config = dict(
    init_std_router=0.0291,
    norm='rmsnorm',
    max_steps=5224,
)
Below are experts of layer 4 (counted from 0) of a mixture-of-experts language model. Rows are named up (a neuron's input weights, with its number), down (a neuron's output weights, with its number) and show model dimensions 64-95. Each number is 500 + 50 x the weight over its row's rms, rounded and kept within 0 to 999. Numbers have three digits each.
Before each expert's rows: "comes after" lists some tokens at least twice as common just before its tokens as in all text. This comes from a sample of Wikipedia text that the model never trained on. Tokens count by the router's weight.

# expert 4
comes after: "\n", " of", "==", " in", " also==", "==="
up0:451430529551489533518415446486424412571560525500521505494534510426480501504498367555471500399514
down0:497653517471565622581571576453546576498404444517480458479556505537604560521467495471533496515546
up1:472524560517581458470507484412431519555489572442486361473464554494495454480512610505521422516508
down1:535564540492479559546466524539510494411425464612512560485414507463539499515519521463528420596542
up2:560528487430539467469529468484517454554503558515489473436472501523466489593439472610579482442410
down2:552523568477572456516553535473477452533523491547532501563500544513520457589447448416548543533486
up3:492453486480537563481502556534547592580488531502436410438491553544453531610485480463493421436569
down3:485485416490484498570437513518441487483562518486591492562523562465484431535505444552414444495470
up4:479383583505480572478516502488429478592507578519558484519598529546538449489554511527581418482614
down4:503510456503458543518474530471490476458499527589438537510471548423474470439533561409494486508510
up5:474440523560488497534480523532491492537555541420504486457475558463583497506569521501495478522515
down5:474578591576509513522434517475505557483486421457476476474537484567431449505437505459478630500556
up6:480479534482527531515451439498418619491457504515573543558449484441573405511465425638543507585575
down6:532467443446493496516519515521545521460520439586519492486456572503569477500510464575567577592506
up7:475473555511533482570569498560462468402357539515528493408543457513550495542565516423439498490521
down7:485554430566484406427528556466475509453491458609508500553397466508548479463473472469445578488473
up8:512538497540472521421429500538477480551509522560517562516510474505492535538541521482370462516575
down8:520514435631441469545445594581393482457523490522497454518496540488469522391408534503516503510578
up9:468530432530455424485465595479551490552397566511541523421458565470538427470501422475570494524579
down9:397502507517544547482528452566550596462466451488508521488542511457442522505509489550650541605470
up10:508518470404474442535528484466498567390497513438477544546471464483456454504495479517417480568555
down10:511536544513604535513455555421546473542451503436556533433479555532568563533504535542556493518482
up11:499485415471487525487559493530584456539554489527439515481557568456375550520576494488411511508439
down11:494470445506595520449592558486511467522605465472546505549450521495609540463551562482483794427509
up12:494455352476518505424463483532472477554515485446497518555472437508489545557518490495397496475545
down12:356393468553564476477411594456568416468462561590452450576577445476535479514526546552569571537471
up13:445473470509488482515548536506499503427483511509461533478589455557492580494509492477490405480487
down13:427528514549459550478489559529450478385526573495476452478481490452524491474510420460409574455468

# expert 5
comes after: " |", ")", "|---|---|---|---", "|---|", "0)", "|"
up0:415463555509518595523473505525439511505491559518419497511518581521518467399502443451462467504571
down0:466495579478505470424545585543527599518533454530478406467488508434471531430421424484557475439483
up1:619526545444586536486466462476495519534525568547511546469537439529481403461460463472503442520510
down1:522600473416570493435530477531558537490533538505559558549505534547495453492515504519531488590429
up2:457472492444494407421446495446502472442604503564554550439431478432508531501466494537511480519452
down2:451489474530505471445453477473533447499577474488483525539486522510542533449592492536484534549537
up3:541499394492558491539425457403447557493545531502466532548452511578554424461441464435539477508414
down3:480459366612462609473456489548433478449536518514470538547502490430562465552502537498567488437559
up4:440449439540518480544443524529532485519505562471482579443521534519538543461497499389507389436510
down4:532457546562485542476522519467586472548414411547384590505398466486524539530564514445571443435521
up5:427553590534488489481480549548487475526555507523432513581525431461505584591550515496419478489522
down5:534500518549569382462523628579517489503496545531514555526487483573487553532528564491600619455567
up6:561467533503424493510411443456600481457482398541519482536522445419537540504513483523518506548521
down6:523523530495399595523568435506527464401530516494525493521525544463491612479438504546555536510416
up7:353466518487602476524493450499494464505462470586504522464541548533447565517498525506490479537483
down7:568441507462405522548472465457533533486506533501420505442430473523439505544520499521611438444540
up8:514524562523513531438433530583398522473475484392596520456540472407549554422557477484465524570586
down8:465524592540552492476566483469497518601554437463546514477493503582599466420333505528466549476516
up9:540484475494446474399474455413532509570519493527527517467513469544445543497451422461449485552499
down9:461511513564489496490640501524545579460474482528420424515514603491526515513588497513509622494475
up10:551509402508479408484479536446504511502492454507402510462436563531626544442426538473487447465537
down10:516537550467518609531471488588442416591568460504516501443446437506597474431550560520468540528548
up11:490482483535526494450532494537477559517527475616503512511551501433486501533520558419434469451572
down11:397428459491452403506533579488466542521462407499467443415414545546436555538341548509519617515496
up12:472535439493476539522481529563490447553465509427541544556465428514428490520508488443467505529475
down12:533406489479590561547515521475510519483559590502466561494443415514521419421525561469478558484550
up13:569554458509489517477539532468397552617472443418482566562556504448439472503553476482449440487485
down13:598636511539479525444532497553556447449502533508369486466495477598503475514509493472419463530465

# expert 23
comes after: "\n", " prov", " g", " cre", " to", " he"
up0:575502445443437391484512506478439432565498510389567541524470563525504494479488480464475490502526
down0:524538433512492465564552473525539441533487463515474578554469592468427451463480459377560508563460
up1:428609469473480528450508494535455514568540534515458406550446460508612479515540537577554477535459
down1:497538478607485491517474497585550522487495391501456443506484531558466480504545500503457388448505
up2:490454508440502431526509491557487452452471508480452368415479464453482522524531520480552438500586
down2:510573368522512546505482500423448495505564509505585598503578472484423501409413564550394576545472
up3:477481567355563433580414486517407490577499419464510482430423528481528519442444527603497492544587
down3:579513492472445475488488564476585400518507465510458423499495537474472444531508451500551413599497
up4:403485524538473503541441483505464484420464568478539461450535547526520540494481553469558423494595
down4:499499512586408535460575461512553423463439471523507556479399518521547526505443509513468471347443
up5:440439567539390582509453536472515516529450497435554508444553466507414494631457535424539535542524
down5:461449525436493412524524609416519570487554656486580499502528462498523629536548515549572566454443
up6:479444425556510469462491510530551403458476498492564526515543438506564528551522440565564473412499
down6:399479487537541518463544436519558591483568487468533468504476530559465586578469495497650453489524
up7:437465436457510515511474543558502504489491518433491654533544568396499548456518577523552479576580
down7:494399450503557481469447384460481539531507477506540526539512471513546437513472546557496557594524
up8:594481471468529510522456501538432553470500528403495552571473538483616447512588418461392502465486
down8:440540534557550596428551460558450467463590504582482495410525494534446595492528498432469631490468
up9:530508458521523433547530500454554494562555514420539549563537522434531475598519446587596542493466
down9:536477533481580539540507509437630471554443491458557546623487453495470481468526488520426459488459
up10:495489511417542483481534509439537473450459477557394511558476478549507560559450602481407486482543
down10:555469418506563545462555459487537470513451451511480519530475416531528457498559521544429464436541
up11:473431458461515546362561502548492526547475485582511530499513469602504625536575494389460476459485
down11:468591599528619491552535455431449503541541461439471496491451466471543498591515545432528592491586
up12:467434535493413514492507501586542531569439445486473468413537493485430546576559497526501503459395
down12:527527532494533557543539576455462466453540440534513565564525500541541479517536447512612612497553
up13:511525505514487509491521433507527457584576523444481482530465480537465521483517482418497442467500
down13:568476544556500512448576574568588461453568484546394466519480451476540557495431510468436629481502

# expert 31
comes after: " to", " was", " and", " he", " were", " also"
up0:428535518479454483533466501585482462487477516523530456460521492560437501510528447499495474506538
down0:436617540446444510473522538485563506517581502416478520548496503519451597547473588604522547514457
up1:491489519486433496443519485441484502527624642542564480455495461553562529544504545464541513474504
down1:558545448459508501502444386568510593565553457561503440461538550558516532454459452463476515495465
up2:474477531415495432472476419537462542535517504519463587520389515463569563544471558522644484534520
down2:454429489573509471545510385508504495542522502448443548504509502509475497504384495550446503549467
up3:483489480494532412515467554482465426518582448517483496466464587502453465392456563500492508522596
down3:488432514522509577378467483471488483427548503473512534511473528514543435439467429493549484470434
up4:480480446380438477422474519461447524545556595455472478553495523455597398511554519476545450533542
down4:490571521516444548469560457526609528529479475526528612490487619477505488497587468475492466485460
up5:465468454538381544489492548455581555520597539444464532551515526506462545490425357492504515559462
down5:432508514592523454525400556497537621454538583476579507473456472453521467552503549453507485570488
up6:503470502560481482462517508603541457430466496499581447433474520484550483460606567433482479483453
down6:490499446495547457447433593532505485547467409517592502575583491501557500450484521521553547518582
up7:547527545498494528416479466533494432427415518532578467446463553347525513454459487437544418499497
down7:531510453505531485447510432539492495555559482481521539457393457461541470552417538513533576469508
up8:434517500480468547494519528585472512586541424429560509557553517476522422472485550516420509469473
down8:496480566521560536535477565471559467486508484540479482469418451465518553481522576521499578525460
up9:576578490590474520551424528519553509519470404470447462487460512516500474553410446500510528646542
down9:455497524516419523543593523500486496573480612537547492493447473496412539473415553475506545489533
up10:514484421468538436510494561435523430474522510574513541528395463471582492543520536499451506437404
down10:562498409536556560574495532517484477513446500590505493421623420453468470549592517489465544444554
up11:530464451530528580522548543635511550524448500584560518536460468527443494576519479468457478526547
down11:509475511554488531410599510478514482521462511423601474469424495584482512524479529432514580485475
up12:590540441571539621394515526541416546424514447530454473519520518498502466415463475483465467476551
down12:460499529515460555433482473423510473423454530461488456493468515456507474424561500601583588462467
up13:532488473411468494525511569550464498499508572529408592509545477500444494415473530440508446457473
down13:458491504519491609459483482548493526423408538591534377491561412521503535545585535428568501495505

# expert 8
comes after: "-", "|", ":", ";", "us", "us:"
up0:535504559494541494522548436514450524578460512528456498463468503518533530450470436527409352520494
down0:495530424453478486425479430536463478442537395488452548432456526574549445474511520468454613514528
up1:544522580468480448518499534505458518536545505444506476489499425415568410458401502515415481552514
down1:511522516540538530531485459482539454498568538553574435485426470523519442396454590465461468456484
up2:465467629406452411453531558518397498500502383431445547453473478479420536490449515460496465544513
down2:456545463584516522496578442535554504481536498493510459467442527557524573508460527525574614516494
up3:525542514457399509474531509536484458499482518472435537403467463453506443575473532599501361461523
down3:490466479451486586439586524538482502464517433522439549486491517554447445496448511442495620448378
up4:531421495548424567506534487455423425529513524519533525553520457559565498501514506487462401529597
down4:544483529486419446555451506467561494479440457620475554526474532463490493463438533577507376449510
up5:460579518471460526498460616559534468515476436463459486456341502424494491497510427487480502520595
down5:522498440430559482477463633521561440510543512520421565433586530564607505446478594546524502478592
up6:580544435400482490447369487590601452529524436543508405473486528542461540449548547527523488501502
down6:545496561392553464517344534526537457525449411562465469576518494461466503545533447395509569485566
up7:482489578525523479540481559538514518474430567518562483491536437473446547477463469552450496467436
down7:533511433564529476468544454468480507538554433477483548475491529537595438571437477460459581531465
up8:487496499504440502458433526520476451556515487459488586482480490444498403557494530584482444506569
down8:428459419480447516458575490537463488473586580463499544456497583530358490498536575511531580486460
up9:558445368452536482539469509475404522356513575482440533512532493500593476379474529449462506479429
down9:523489467509511536497555463581472586520495545461464487457550478463541495492532542505517510482458
up10:406372475481511418495542507419408581370493529545396496551494531457550494592534535414506491520545
down10:529476477525527569584528478516502490575554382508500504443416513421474632515450423515507464437459
up11:480457530550473575505496513531567519497425512496445594587534406456501507424515482428463492520486
down11:505521539561497476477544509447505497493403521500522478483443484469438509500472518594441527437455
up12:407532509552502562503456572490460479501528447557522506544501503541519567440607454513457444458482
down12:450440521520570581531469530475522537350470542468486445475460462537577529462504478476499479526500
up13:473457552443531488425494501459448457512554520460455525524485561563484492423488550528528474531472
down13:582564510457589454536550442399437584469523412585457493503570347582535514465500490432428501540462

# expert 7
comes after: " |", "′", "4", "6", " (", "3"
up0:508512414456483537520455529531451411538554505571449522626505527473463498428442422428589471539423
down0:488549489460434497487565508561555475392591480520477618453528481424419476533501518506455501502516
up1:447575572475487530438509489517429548419504532527565483478436524472487441509576473452536459547508
down1:447490568542562511509476506478443517508488548497575589551544511526496546434532495558471514551564
up2:470555467408492552380434541413520478483578414554522472428428443499559523514494498587531453536536
down2:489513454488474459499505527472556438612530451527441542550453515534527490575420536589569566518541
up3:530626405476484450394499455507538468509492562555441487478407431481462527538524540466536461443592
down3:426504479457535512527473418596439480547540566461508513475461516522479478512442476512469509531561
up4:518445490472540532523500474554465504443484550391491411495611466484531526485465592522433412562530
down4:505395523472452489417440493482490503504498448482395509545562558467432506458522477517459477521501
up5:338471522502385570542467568480531489599533529446432468516425503483548486568591465464495446449465
down5:439462539500495457543494475449534506498520569547593547494510517562387516539419541547479458524489
up6:549531513464485499429505499418508512441507462567510436553512452508481497481451501550540484520472
down6:528472491452429396586451487527442538559412550361463507590455539547510456422476511574531453447546
up7:400595504589566442624417496458441477552492540616471543482509503437498550542485579430506427425516
down7:475544546368422462447515437564601519435498509540527579468430519522451413484507551446480526517510
up8:524528471494419561511413473496437506552560608480532448500541592487534491548476457475437582570581
down8:448585444583477486464455448469458517428493516587497521461515558417509455520457518611466644537507
up9:511494482453447436483456521409528465526526394516530568493480442522398488579442488481523475548449
down9:470531435538502443426543419489569478511466474610438520470496516443502604507447574484465534508527
up10:586478459550486464561512532422502514509459455547436608559460484487514505532449429486482478581460
down10:449471587520528522446537546568470465502481530485522401525487575501479520514541441496452544434466
up11:443471400463457562524505504517563427532468494482485433447505453502503524495516473448423467526517
down11:414548409518485544470551503606452517496562448442493447383529562461511475404526505498504505454498
up12:493472521559550480375585514535426508555576412448451483542451576551488432406504566475413538526511
down12:467509530521512433459495546444566475502460465519651498448426422478452524497557487554511608493472
up13:509557552435497491511573600431514538516541514537440595625497520617442566471429498537483413472491
down13:594461534567452551443459595469542483541475527470437451493560485539514510573495448549470533493480

# expert 1
comes after: " of", " |", ",", " in", " K", " \""
up0:551505551533543573522541520490531419583427481436432435581442435530444456561519420492454490453583
down0:463501471539427528420526455597485390468551439485505445539356476465590587508439539420587607493486
up1:426478518438477515508563522418478415488452558507545417506440533394425554483582520491485494473544
down1:469488462480518448511446511511439553557403489542496484473498500523522388452519539520515399495483
up2:604500508424429462496489525479566465509599490548434511312504523450419484555465427550515443502440
down2:492476460497491450542553466499540429587443425382535482459559510453572510435509519506423620445530
up3:526503470427429538506481512493468528468558538489520597470468524412373434439458488573469483613539
down3:442486489592550403546489491416545577560568489452564452442529442451510532510529488505498493486439
up4:449418404513403477472411479566452553507529589597519569515511550465474501520550506556544475574610
down4:565525571473563600501454372529517545498422525489505477513549448505497499503584523466533478508469
up5:462554570453399492498401519465579533549575478466477528468447457464457556480527473557523507546530
down5:484488546474544562516482514449416467471543476548584575493600560525517518466458537550481554454528
up6:496483554502484449581486548438520462538419490549487456482473494533545543461580448494543508484524
down6:352519459598534394510603474512487503523552509485513522462471525519517476428517574527577590591487
up7:432552538491471584575352462508501499426487581523545544405479554531533504561420527524492535510407
down7:493433540568536492444435550473312458507533546485499517563406483458487518471517488496483568530462
up8:475434480470530561478409427521442468521516488533554489620500439559550464506531554469541496482478
down8:550475485437606499446504382451501490496496486530516511405479402388482393498503459534550579531486
up9:691430559515562472479466529514497532455513546502519518446522561475486551517478471475532467459504
down9:506532538430522556436585499502447487525572503490468462547567444553492430510557478517513519443607
up10:584569487435514530531518536389524620460579481531430508512480458488498472549513554603512510548484
down10:544562509500507563472474521493504514479582427532591553510528507539466559519491566483463488458504
up11:401486465507556452451498481580533526484479423420425442486537461483505539550484475556532497488472
down11:412469384452577575483516459518582494544676446499448535438455422481534499498469466570549564439531
up12:534592509482491539456463588514532457508569431485426348497487491463453479577542493514520465488523
down12:512504409507557447514522433436494461496525431529566580519546524526622486487516585440494608475502
up13:423573436452637492489526514480481434437562450504464528579536550435455487433533599483447474515476
down13:483507524471488534561529525502439581506384494477452575532461496532555492505441468520525493509517

# expert 26
comes after: "\n", "\n ", " ", ")", " Team", " No."
up0:495470491476528494547458455455523414535488443498462540498436533549569461490480474606464449633557
down0:538519479589509445494601525523501510558493509443466497456555533505523510511525523526473466503511
up1:562526561452536437494547487506506487456473573409484457506436470487586529509531457450456401451546
down1:518556551471583401464505503574447501513541487523573478425448542543525506529481414445525386562475
up2:530544483522568419435480506447535507568512465465487501471453431465511524476391491504539408443494
down2:428424558504451523501530592452567512403492498479461610492518495472493568496468494558515451525441
up3:534576412471535574437524519548543493476536470560453555431592502471520510592519519572492492503530
down3:522471465606493478446404453547546536464416494499355395496530578468517521482478474525528495431485
up4:426402483499524436505530542542577507591493464553495427476615525519512539522581597499524406455564
down4:652547510533489560512494523586492502509455450572413567482531426470501422419484493584491468469519
up5:487554501513433488472478487524588496497559563455472488498466565575510557545458508504477482505593
down5:501654516521476474550484495544528532483513484464512460479433526392511490509548516578471423589570
up6:496482469431474456487559534448450487494461513469514433385454484537533492455464504466524446463528
down6:396559509431372456530462527442490574411495528519581450561514488494381578484488529449564514495473
up7:417448566506551525548477488483544453561547393561533522496552500483479509461456491527467500606558
down7:561529552515571550465569518514549583538454548511551439516516486555446544441568511495500422567555
up8:541525521501545502492453509379553581429465425516531458514482570379436485523415427513394492391522
down8:504523432596531566482485516511489531550575571522507528443605451526439496507499582416501538517394
up9:528553491479477492459523448523543418564491453489471492500429602498496494532469537539526509609470
down9:410558463436433602550554490491588480491523472499468476477422492460485588486454503516586572477500
up10:476481469522511450520526511514435587538560524554498534497500495493470451487496596468427410547592
down10:496499493582487484462516483492400514546427532509501457465479435537527511471407520526383424515497
up11:428395472483556534476492575462424508576447492519459486488480466524574607553453568545484458481598
down11:464509475536498548559514461477553541595595503519480478464483477563567605538482494525555529418598
up12:399467489548483505421524497537550443517389450518488454463551422515479590382498539472484472451432
down12:438540538516519520540458506368459589520562490436502436474509489525481583559463510599470446400473
up13:610498470474541483440607541440481556538581525528463503477491413497440518580565517500493428550612
down13:586475561558498420408541580524403563457493538487399453533498506489591573522558558485453568530562

# expert 20
comes after: " the", " his", "'s", "|", " 199", " 198"
up0:445472433554507476499536468492522477530514499506450379498441576576454487524483365473487508512547
down0:404483542458541576473526528476567429457488529519514568490451543552455492541465527514578589456523
up1:444485505423524549528483406469428478527546543523446487442469516500492484588457567475550490521503
down1:506436477429470453473409443568439512483467484539484535502507591533542452483469498467510450476501
up2:555545500488363520428401425507468444512473583467487521408535426547421442584543482579535478535458
down2:548552544474521520525476462500474558414412494485448475527577484520528541596550562502515493500468
up3:539552447506416442474448459533544440472592526465490433444478565538467484535590537469552482584463
down3:461390480538522525507453486486471472517539529493512545464563567533543499388521493565471532563499
up4:462480559492477550431463439538506570466542511561509490561528518508529534448500476462552431504523
down4:501497473524405520443524485520446488415484520456497557467553493486535552512595491411500377471514
up5:482526462494435520474521499505573515533640445477501374582378518490481506546557420475423525528507
down5:498470501486512486566410555392615441480514471413479555524423511582546513425459441505564570485527
up6:531442532542522519524429462468449497476455447629488468426606468502487443499559421534490464491539
down6:496476459494483487605513416516492485426462523462519424474574451539422497527490431463539384442570
up7:465484490568569456424464532454451438435509569461511485447489527494556526386469543543517475493550
down7:429565525433451436527480538546502532508497446528499518545357449470477482476466474484444556546459
up8:544529531528441488456562544598511471553488480451530480534530542503544470554513506482462532516583
down8:550516507409611570450564499498525481556524411545587503400509463444520512435599534516403623435502
up9:591540475398440427532495431498491542502495543488390496395501422510473491531439436449455499625556
down9:510485495466503530372492480463468519574554469454497518531455576562438519440432396435488649476468
up10:484511449464374505492475496465430498491461551477440504541455515444548433418435569538436478521485
down10:488522504491556501485432573522489563459569616506520518447562564437460535545489430493483629452374
up11:490481532371510537386547510556525400512473462483525419578474502567488530570441460473420478538565
down11:509421541499465445517553489424512472491532464463477447561466491471403394559513603468445582422544
up12:534451476478465465556584492499465505488447522454466494456572499463522543463514551563484502466473
down12:503431559639593499437514503459484535496526598528475474535501563447453461562548521481411551441539
up13:513564468468517515479509435489521484480522467494451487525470478519470580535464445456480439525522
down13:533517448512572466446514493527507526518445487521384537494471394422492508468426496544553419483638

# expert 12
comes after: " the", " a", " and", " of", " an", "'s"
up0:497531449421421522488468468519495367554465494411541462512518428584473469544528450496570470489500
down0:502522471479514451534582557500623467538495458504498522509467472490445379482443562539432404548538
up1:578515520507552509472489550514452604534486512599592434507516438412530586507496543392538482445618
down1:488468473447568397526464504586563562528453537564513436512470440570529559452469489508508537524424
up2:471514516520444464426505445479507538546570502390423498494468513526471419505459526531540533464510
down2:501539501490590566509490493503468563563503513511476474461574456520462450507498493518579609422531
up3:552534621520471628495430507523511458508438488552507535415483526536502577471573563450452397454515
down3:434505497539470516559441552517546462476482546468479463482509432533577519446473534576501372537456
up4:527406502354458473548495428449516519473470463477447473550452441476581431524529613420498493587475
down4:547525560474463523449481494497504453513449453506573459454518533473494466429471445484642456509475
up5:446530563566414583365419450434579533466545522535460414546458520492537529539507492578521509479540
down5:505516490560451624554546541490482504537590483480462491518551552441499445454424425420547439541515
up6:455519466518454467590488470563566550498487547533508455461623500481544519511520539561464512544495
down6:444547421504606458485595381517533504540520481523540508489656606507548562487576542551499441431503
up7:503517435536530421547529510537486537492512570498509471464519574483481511499439428400525516432481
down7:527430455495488408453530457509468569495413519464420600484459471481584552487462497450573467517515
up8:511471467598515550469467535465468516461595577478506542508496497526521503498458464506574495486538
down8:469539482480509498565509495508534528457510510496503545490582525501496505397458477559396532391523
up9:541588477494444427549485514433558549491510583539477487496508547505482500443553462494539527566623
down9:514583498539455410518518484422502457448528455588582448523500440479494474548546490512553613500535
up10:482483514463532467489519525530526559507522528491390571497531515443558530432482483498570479541471
down10:476398569493469575525505605501550549505411540444503528565530517479421468520550530450563441427563
up11:468477482398471526493595550628541490447461464554461443553441467410517601490503554491495460468505
down11:500433460504461423375645582563478548489508510409509498461517467463524531582492562447469482583442
up12:444528584476460587473467520512550451524505429404428442550428474447437626515547466523432500516587
down12:417549594566494515514467500466455497570490569497497389512564472543517440532556463428512490475537
up13:578507512429532412467551457476422588530490402556487426450473500445441497484371424464480472432514
down13:495488503411604452470481548412418509572628410570549540441539468524537475453498487519510543484522

# expert 14
comes after: " L", " H", " |", " Ch", " B", " ch"
up0:414474571553552511545494441443563469556573575537499458539412487531498496476490483503497473483528
down0:437506519451489509511498545467473489493560520533477451376461564580444450443527457345515500486500
up1:509428510471460578436557522482516476520546541532430522524452429559466470585480546573467468496419
down1:541546461497463497434524498559533504490511467583455525526458536455530542484538492559450492486458
up2:538554451476480471434535502463455527561501461437512589500512609526540485573464519552483465498461
down2:577519526523455490473593541405539499542505525482501540506499465478422531487549501512460551523474
up3:557513459393527517520478473560548441542461463541497493437448469571433531437497523409462484498494
down3:571414456475598594571366525533477507478506589441589542517478419573587487482624495428531497423581
up4:543484509497419561491451441497522536490559496420533471459551515399482502507564504410494478456576
down4:496489480547552547577502493483464559537482548485346469464436510454584559502486528457514513515516
up5:458439500536378493505524464405569551513447540540492455465595488517495543532483455508377499567488
down5:444519514487522475572557510493508477568465527512560608552548482488494502428494464538370495575549
up6:532530467534479486482460595521488461464543472453522411516553431486473459541538487579555497577552
down6:539509498471504521501472570450411480420452438527481479462539468447541379512548529481611474561534
up7:525529569565457586469477426491566486494454605594609499454359492476460571476558548523535501441439
down7:479470525451482354431570500454503525511519489485574526426432474522543521576523468561524550461415
up8:537566575449516587485441508474416495550554475537513587467468509466445496483555541588480512497566
down8:551516556483522537506488355436387559507540513492502498418514489461447490473558578492501527566475
up9:496474418529459449541364536621557597517478609487501457475489495526581438514497441447471494511440
down9:475527529550506405549606459413378469570502506595525503507482494595460468403476529588493596537463
up10:529474488493424530477529610485491583447448423448490482550474501477588504511492504468490440634500
down10:586535601577467448548473557568448563447542483487493540375516443572578498412535451462475443451453
up11:570539519530545580527526483519495418533529507495428524561479539565562583509426435549462482608546
down11:495523575468505512508600523524477456430494455456428581645592569491541548497438497549428530517504
up12:498482468508442457553547607514499500509623527469478498397521470501467444381543533448514495436499
down12:519504557543580458431457503451566521514518546492418463496516550594528448533520562495569574538515
up13:566473424520486465493457537525380472552460501484520384532422464485479516421467571496529456461592
down13:471538487489415501530479548526608469489554389502466412512472529506500619595409537516452512447490

# expert 3
comes after: " |", "a", " and", "o", " John", "."
up0:425495530516516393510525488444476421474459473494469581484496513487472455474452488448492504580562
down0:452564549508448597515548487544527510523513516488524478395435566502484570391466427531518465483391
up1:507471586445501504523519460492468521364549606529485420447407541496524394526628470514466502590513
down1:511520548463530494521490538541508486414407489575501475431473401501542516493526508441547443454527
up2:565478529450497525408477524561450451484459540461533557443476528474429548585451491565509449504412
down2:512572334556543430468492469514538418478513498523572485507515542508547493484470503558559672441496
up3:501518529464467568487560475500463490393432519573486497536517527481501507528545528486488484531449
down3:463597471569490498530480543502492513421481443416517531553492470560568550644507498451525368485540
up4:547462402529480530478417496556498498475573572582483557547502486474504531493504485450555457513591
down4:532509537627580566595421510503527546457409405517408483452505460530550479498518410404433464441568
up5:384401512526508573540434540484463524544491537545477511455501438511509465404556509540473504451424
down5:559554584493543456463412533474455526489517550530491524444511486474407492447497495563516578403472
up6:526513429553533492516565469511466483457461429518525496455575413388527522421487541480468505424465
down6:559547504478512491451491467517483539482566495439456607476483464508503502404491531530560633499370
up7:512482560547588581466426447493408496523482438531559463503554469493455585547554590440508500467475
down7:452491461459593513599504521506503580520498463589463487585453425443546498502521425511440501516526
up8:495501455468489434406480493520416472443528463530552609533538436491478547484595472533528480489529
down8:556510504451470536495557520452446604498434529474464571465475584537501530469485556523425464587495
up9:534527465518496529455523545547551482449616464475424452558558552548475532523440428475501480481466
down9:616515360472500520543464468486451500514451421469492497476528519527465457458448500542472503532512
up10:445477497452452487510490511469457490464522488536517500559461525456461529491557516461494482477544
down10:410595428619564484452590501563545492491509549430522495577469429531412549494505487473515465437541
up11:473482444451421552470533460539525455469457433513410442524396460475482550568430418507503476543417
down11:409480427510449504508424479554599559453519485456506536469539468543396564442399422465521448501508
up12:435504538520437471569533565546467555520432523420514561515505461462359442411512545451513513542416
down12:510523571476517526532425539464532441470433507511488546477417448495468444492507430427531533515490
up13:509455380550595451416432489522414580570594420494488507463453564498522425463441445534551485489502
down13:432495484483547484479491455418508605530458536524525497520515487466535487478414487513493410491475